Experts of a small language model: vocabulary 8192.
Below are experts of layer 7 (counted from 0) of a mixture-of-experts language model. Rows are named router (the router's row for the expert), gate (a neuron's input weights, with its number), up (a neuron's input weights, with its number), down (a neuron's output weights, with its number) and show model dimensions 160-199. Each number is 128 + 32 x the weight over its row's rms, rounded and kept within 0 to 255. Numbers have three digits each.
After each expert's rows: a language model's description of what the expert responds to. This comes from a sample of Wikipedia text that the model never trained on.

# expert 28
router:146157058083089116079167107089094134127086135078091096149126145190138160116082154187093176119109140140095131152155156122
gate0:113138152109134145111173152175156137145171122121140133164120111242128144115141126152089098121097108145121141132205169145
up0:137046090184088082115156066139103169119123096111132120073161150109172112105130077124172123143156160121091122111123175185
down0:108141154127123118162133099099116148134062120126130174129132114150082071102149114107165116132037161113137158155076132149
gate1:190135129169094099143160075135126102098087184079105086131146145132187104174078127111134143126066169123123090159155115095
up1:153173130099093140165133151153154087123143122159108127151078108176114180148142173130127149166131151164120144150119185151
down1:099114143162110118137080138127167077133146102108190149115080135139116138128173149158150079100110116149185127129170095116
gate2:124199102174177148120155152150104108143111130213118083122136146122119110154136084097151091116133125076151167114110110151
up2:122226054168164141101130132086161102138126112101104100168134155182126103114157112096119100140123125097138120146160141149
down2:109111171139169166074112100122133110075120127093113125153109089150078096158134130101166104150155141131142143114126086104
gate3:140100064052123079108172075146123141121117099143116143083158137162131156100143138129101132096028124131163147158151150141
up3:112080121149131083107159140228115119167140169109118152149145151176130165137144106137098131115054110122118145106190172155
down3:097167173105130103143133115115083169106148166107162107127124123154086127092124157096140113094138095131115123145169073140
gate4:192154136183112120153142105093114116138165065143106108139077165123115093170099116119141089142079128115141170135133139179
up4:092099127103145116106089148156150118129108180132143144106151150131154148102154158109106180088170125133094091131127104089
down4:097107177080120079125150091125173120092131144084119095163125143118137185163143117140131219172161143094109116142152126123
Description: Spaces after month-day commas in dates, and of or from in time and death phrases, such as June 6, 2017, died of, autumn of.

# expert 17
router:124201139143079078071148121094088083079069142075110090138124161116183124168109151147130147153091104150139102171139160059
gate0:101156126110125120105092145134151112140178135116126153135157139118167129109173104097099082110150143107141142131107148194
up0:142148130093104202154152170166137097156099098122125102117135128144175061106120100148181132097110132157149107111089245095
down0:092133068132116103140156113065116126152143122103089090153162127185066090098169127104148180104187116053141107147114122127
gate1:134167112119079100093139129134121138141154064151105078152146155126210138163129124146066130105130105188169154167086148143
up1:108176134102114144100101113160106127159165061155129100118153120101131107180139160151096107179152086146173180176094181193
down1:170176118125089123095109102131113138157107163173050122154111114110115080149068112113138141157137126140144149148138109120
gate2:094129152077140138162104138109139178133142126164108134143134139114149124099137133140136128134121133084142202139152097067
up2:129172139086154107103088161027101180090096138141136127161093108102136161119120137144071130188122169109102103164132123093
down2:092100151160155117081119135107178147135129135086148121171153115164145153141137101099121071100158118142129162094106089120
gate3:148108138192077096111138094084136192113153093153127125161144144117080207133136086105110120147179108138153155165143081200
up3:130172129168115192076126112044130092166119099169108109141133110153091153147104165117120120171154148161084089163135139071
down3:102101147175115204061139140158170156019181155101147180141158097095176135119154121129156147131115126155114084179123095161
gate4:152119169152112159129154118122134115137135135171168143132128128156112140089112139140087106176133127145149133120102105126
up4:107105087131135100156120088094120129165139149068122110150107141127123131155142147093173132095131140063103167153135136176
down4:154112106129079110136184125160145113088122100117143088132142167150145168107146107183167168135099119081136160135148160176
Description: Articles, conjunctions and prepositions in physical descriptions of buildings, equipment and troops, e.g. supported by, connected by a, officers and.

# expert 33
router:211135079121089121086174089057119118106144097104081061179109164157138148128053164146077130132121144170089073120150127068
gate0:102179083165117089141152056149080086147074135082095109112097083122094181116067156178191149098105103138116092161160123128
up0:082184107193115116143136117095107131146123129122103054118117085125076165114067165131176137132090102149117085146157088115
down0:135102162122122146108111109171186168114146151104085148081126129092153108118081166104119109061105148157126128102089150112
gate1:090076136112111187106079115179158146150146128108133178110126115134138138128200132179102093152134134077130099140119130149
up1:083086141095126189106079153147132130153125134124114156162161099136160083081172132203104101144134141135140110143133081106
down1:080120135207104108082094140119119153098165133158083184097079121113111105081141131132157129123091170129212096112115139146
gate2:146162132106153154114134165112134151156205082101117108122117162150129165181121156112110129094133136108126103098200101197
up2:150134078137157096099162186105108154203138148054099055161092147114160130098069128104122092193099180167098070086123132156
down2:134061209116096146129106131146112122156139202134059119169179129113137105171169107142104097091114157186103100156121198141
gate3:111117043130163164147100150148166110174148095137080130120147134212156219159109129103104112163154146161111114077151110134
up3:143161156146070088089165137098105121094114174075189093137074081072151052110113146125151123120113117131181104175111143138
down3:159136065131123131092180106069133082112180120126193118089118135128168079079117138148129145108146122152072124160079138095
gate4:103142159121142162108131115146118109156124112122156071107108103170126114117128123111065116128075109143149100134144136141
up4:146107128136062110129126114080106186085097134152134130170178051096154094130082131140166127127166143105155057125103093072
down4:118115165090105114109134146157158101073107158175165089108097101140125121112143168125132185166128073188156112194129192135
Description: Words opening article leads, infobox values or table rows, like The after a title, list in Scores and results list, Central Region.

# expert 11
router:199143046139076121080132094095135102085116131078085081175071175189154170126120146179110179111145131136121089179153142157
gate0:160169078084152111139160142064098149034142130179113127091136137120172059129119123077127162118133122156113172138103153166
up0:173168081123145123143158148093079171072161127155126175131157138123134081094146131152154149106161104149138152080125096142
down0:167137126079143124122135110181126118165114120139140083136114152171064129172145106145079091111098147141121166058112140184
gate1:090178137151095071095159145119125165138184132058143145108165065101078143146146095138103113124115120119133107206127095157
up1:158092082114132162171069089097113077099100103125136124210114172181145151139103123097108107127128128141128140134081133146
down1:083112109167159078142119134116164149109180195119123116134133103098177108078147135115114138147083119147093105157088181191
gate2:108126115143144148041101110151147046095082102195120128182108153097106129166129144136123155119147122099151117062192167136
up2:092096126108139145057102131201104116104070103228096167190109103128120146078149168139137150146129151101145121079171119143
down2:151200216101102098117095073120105142130141137141144114107190167134113129148128065140120170157055151119107153106100178116
gate3:131113115143111141113132069109072128156137175159155142087151141151102124089113128113133111196088122155111102126031157122
up3:142072105173151143169108057115143099133157099169104126111141110190088132072138132127135058126137104085137099137118090136
down3:108124105119152128088133163143124170102137216098119094117179117189148130055126117114151150133115086145127111118139130169
gate4:115139134103116146101136126104121094079117122160151139120082120103175130166112149073135065095136117148076106103103140146
up4:107161105145121125086108132114123106115145120171169148118116139111086118138132124042124024080143112125095076086115109171
down4:131200136111143069117038130092099082126140148145113112156092123100099147094128107148082116109110111163110128154167125132
Description: Prepositions like at, from and since after education or career verbs, as in graduated from, earned a B.A. at, served from 1935.

# expert 46
router:148214090126082105120147107052125119111088186093080104146166174133150147150103144153118171139120161145101091151135168105
gate0:144151113115143130176142126123144166157176092097142148121143174140154162060120197104150130099144125133147088143157135164
up0:122103147126090076110127117144136098094102143157121113126110089110100099176139069135127164129112122163103151108066089097
down0:146111149156137122112129141121139178122170143094143106111135145106145136014156152122115095166135118162130186096181115177
gate1:142147126105160147118181185109086130138089148162108125129122056160160163158134132150112073089173213110085096122153103103
up1:127177143133137144103172183140144143186132156175140159129129065123121138142162110148129073120152174125074120110154094139
down1:114129100126194115113136152125170118173162098124141167146097154115116121171141174153128145141137116116093178153152166113
gate2:155116148147145114141132149114137143101154105156113146098115114139149153121120157179154158117129154108195082097158112083
up2:141074151164121152142120123148160157091135102130140156095144140133103156122156151150139158114127171157210152105125111127
down2:181169146083126147138106105127101148099142113160088092123126147122115091110157133070113105160101135094149190130113135144
gate3:099127114129121079141096092178069155126117153105126143092143099121124129165139082136163144130194093144141137085133123127
up3:124139135080078070159118120187151145114126098122119153124141132110107175129136069099148140138150146134118105115138116077
down3:064101114139119153102162160151151088062114106133166145141078142133136124180162186138138098164163170111153095179127160168
gate4:125146149116107065060110119170106136150137117073097120086117103138089141083147147183122111082150111143148156176107090050
up4:111152104125137081082127109160143193161157072099116157087139128121107122041161120163166089078165113137156151186088081118
down4:059130097152097092186163118151190158101124138162151102124134107122130045099167203123178133153138110183135098156131161108
Description: The auxiliaries had, has, have and to in narrative, plus inner pieces of odd words, such as habe-as, face-to-face, Chick-as-aw.

# expert 9
router:255162115107066111095168072125092118095090155115079106159114132143154141173034136152132135140112155167106111165138178118
gate0:207135145097166144048151153093148129159095156168118144130149066106099138157128145117136161145116147115127143122142123138
up0:074140106120080095207117095144115111081137089103131071158089132172178135073149129169152118126117131119124095146119165071
down0:135110196142167079151204180109120187073147181115141154110127092120130129152117104130179100191024058126122077152137175135
gate1:126123140103189142094098162128160159112084161144159134155106137132161149175153139120068155197112123090069120157177119139
up1:101102144118169146118103192146115136137090174190146178147116138110133158163127166101097147177150088085055137186187130142
down1:142203135112109100094095161109056172205168108092138086119106109107131120159086134163139132136220169085155132154129147148
gate2:123121119129127107099117065087142148106142132094129153160066112144151141189110167079074155129103130140079026127127097181
up2:133150088124135149155097138178094082124088110154133105095178161118108143053147027158168102129142095125158218133144129102
down2:121162121100147119117143081105103157117076189116122142125118160196107125174135109139125139100084115146194216110115091154
gate3:110178168123074188113169180138114100128132113160135140155143174134111127144126188139157150107123172091136150163191177047
up3:122131200117137183131133167127111148136160125150082135153160172123106120139099135132167126141129138133167146151161171077
down3:108128188107191100129096165092111211147137143134085077153141171077093182127116137128131169124116092134173162110150159095
gate4:121127129087126076143163085089141173087131162109135150106097141113112180173128089110119158208124112096094128107107182165
up4:105099122086129077129175135082137173108140153136107136094101116104124162145110088098128124188147121084109117110094174178
down4:147154156103138131093124120122158121117153129125123075174164156179105143145154081115134185141112110140143145078092096125
Description: Pipe separators and spaces in wiki tables, mostly election results after candidate names and football squad rows, e.g. MF, FW, ±%.

# expert 35
router:181149107112085111105120119102121120089093131105078110173077161116165173138127142172091148130115140151108087136123163118
gate0:179177151081125140158167139132155098069103139163145114121159137126139091098119092124120117158085093129080167183132115103
up0:101115104164123101109112081124140124148127147106098140131105065112152181162116189101104135142145154125132090141145165142
down0:087044146183081137111102169137121146102104108088087118157190127135135104149138090085155095092138186130117085141084138134
gate1:127105045103138106125152124181080087083104095206121147097152180160119143073137094091108157134145143113123148133192223158
up1:132149103196117120131126152146204116095147136154149140117212111215129148113128097126144112147123120063238180095171121176
down1:106085134075102157155111157101128101156144089106109157158171177149113133173188103121094102081106115130145173100105167122
gate2:125133140179104151141107113100155095149132096119146117110096191151123111110133106125136061135127107077147168130187100151
up2:109115106097178187133068132135156176078157154149136140129172136090173110160127145082087168071101132145124109142049168121
down2:050133135111156086081097109134066120140154135150092148142108102028119065081145213160092112124168160197164116139117115131
gate3:118173108136159119127104113102140149118120112110219114184124143112129115126172170071147123170111157105179179129089127194
up3:138147147217073133141108147162121136109157141160142113110164121109073118122103137184146107117104097112122122170142106071
down3:073090124154150165096104145087127145131166114122114085104068068090141140046159113200120079121167092230112120186117154136
gate4:111167118116147182155175121153142138134165106120182136124077074117117120136120141108144190107048123134114146094122110165
up4:124164120149140161124148155137149143116176112186187105138113084093106127128127141146144176119071125129150142094113071168
down4:118202126123101109101183093101144160143122087142105125091140079155124069198129128148127125105089130068155148162134079125
Description: Verbs of leading, winning, joining and appointing in sports and career biographies, e.g. led, won, joined, plus tennis-table headers like Doubles:.

# expert 55
router:174191146139116107123166147098123110126123107115120112127077143132167113161106161152121146128069139156093098128129170127
gate0:139109132088150131177111098148090158137103136065113077150106104126149101080116086119122181077140175123097082102109120153
up0:073165155121168090147081137142105117143142104107134125125132106100117128084155100108130133099133143121144055094159106159
down0:094138107110124164183140075118200100130149139080120154161178101104127139160131059072128157099123091105097150132138137133
gate1:154157142113131132121125089187079119157145092111108159129079129171172129133094130134137094174124124064121119114144080175
up1:133123118162090134126146067069129124106095155076153095128128143118116114154101137101109118153110159191105090102095179129
down1:122155117156145119092165148130133044132123109116147117157140144239105111123119115089133110108132173118107150087107162137
gate2:143140134110140067065125128094133155169117086105088095120096133092088185124112166082131071161100136103133096119159185140
up2:127122118104157119056129150131164165170111100135112119096090130070098154105151157112138089133088115094135140103175178149
down2:080129152125187134143034138078150144146110124158124135155110139129143143149129145147103095054162101086159169095162099102
gate3:103139099050104118114138122175125128099114114094218144158081113125198093122144090147057136156139093140190157124108124131
up3:122155110111145114122131132195140100143149107113186165123110120091149115114147160142136133115125081132144184142136118160
down3:064094116138096149179108087125159128116100136143124102202112133130104068103142131172099162148073134128137082158088149152
gate4:143119074094132114072106112100124170131089109140177091156094105108138082134119138120060117078096099111166101122159123135
up4:118091144096136154150139115126146097109127120088079139103153138138167134115112104169153149163150203120058170147059160102
down4:182180095133113110070128177166116119166133168093098125134175115102138191074133153141159104148153178142138077139145134229
Description: Single-consonant word pieces inside longer words, as in incre-d-ible, infil-t-rated, Rain-f-all, Wal-k-s, Tre-k.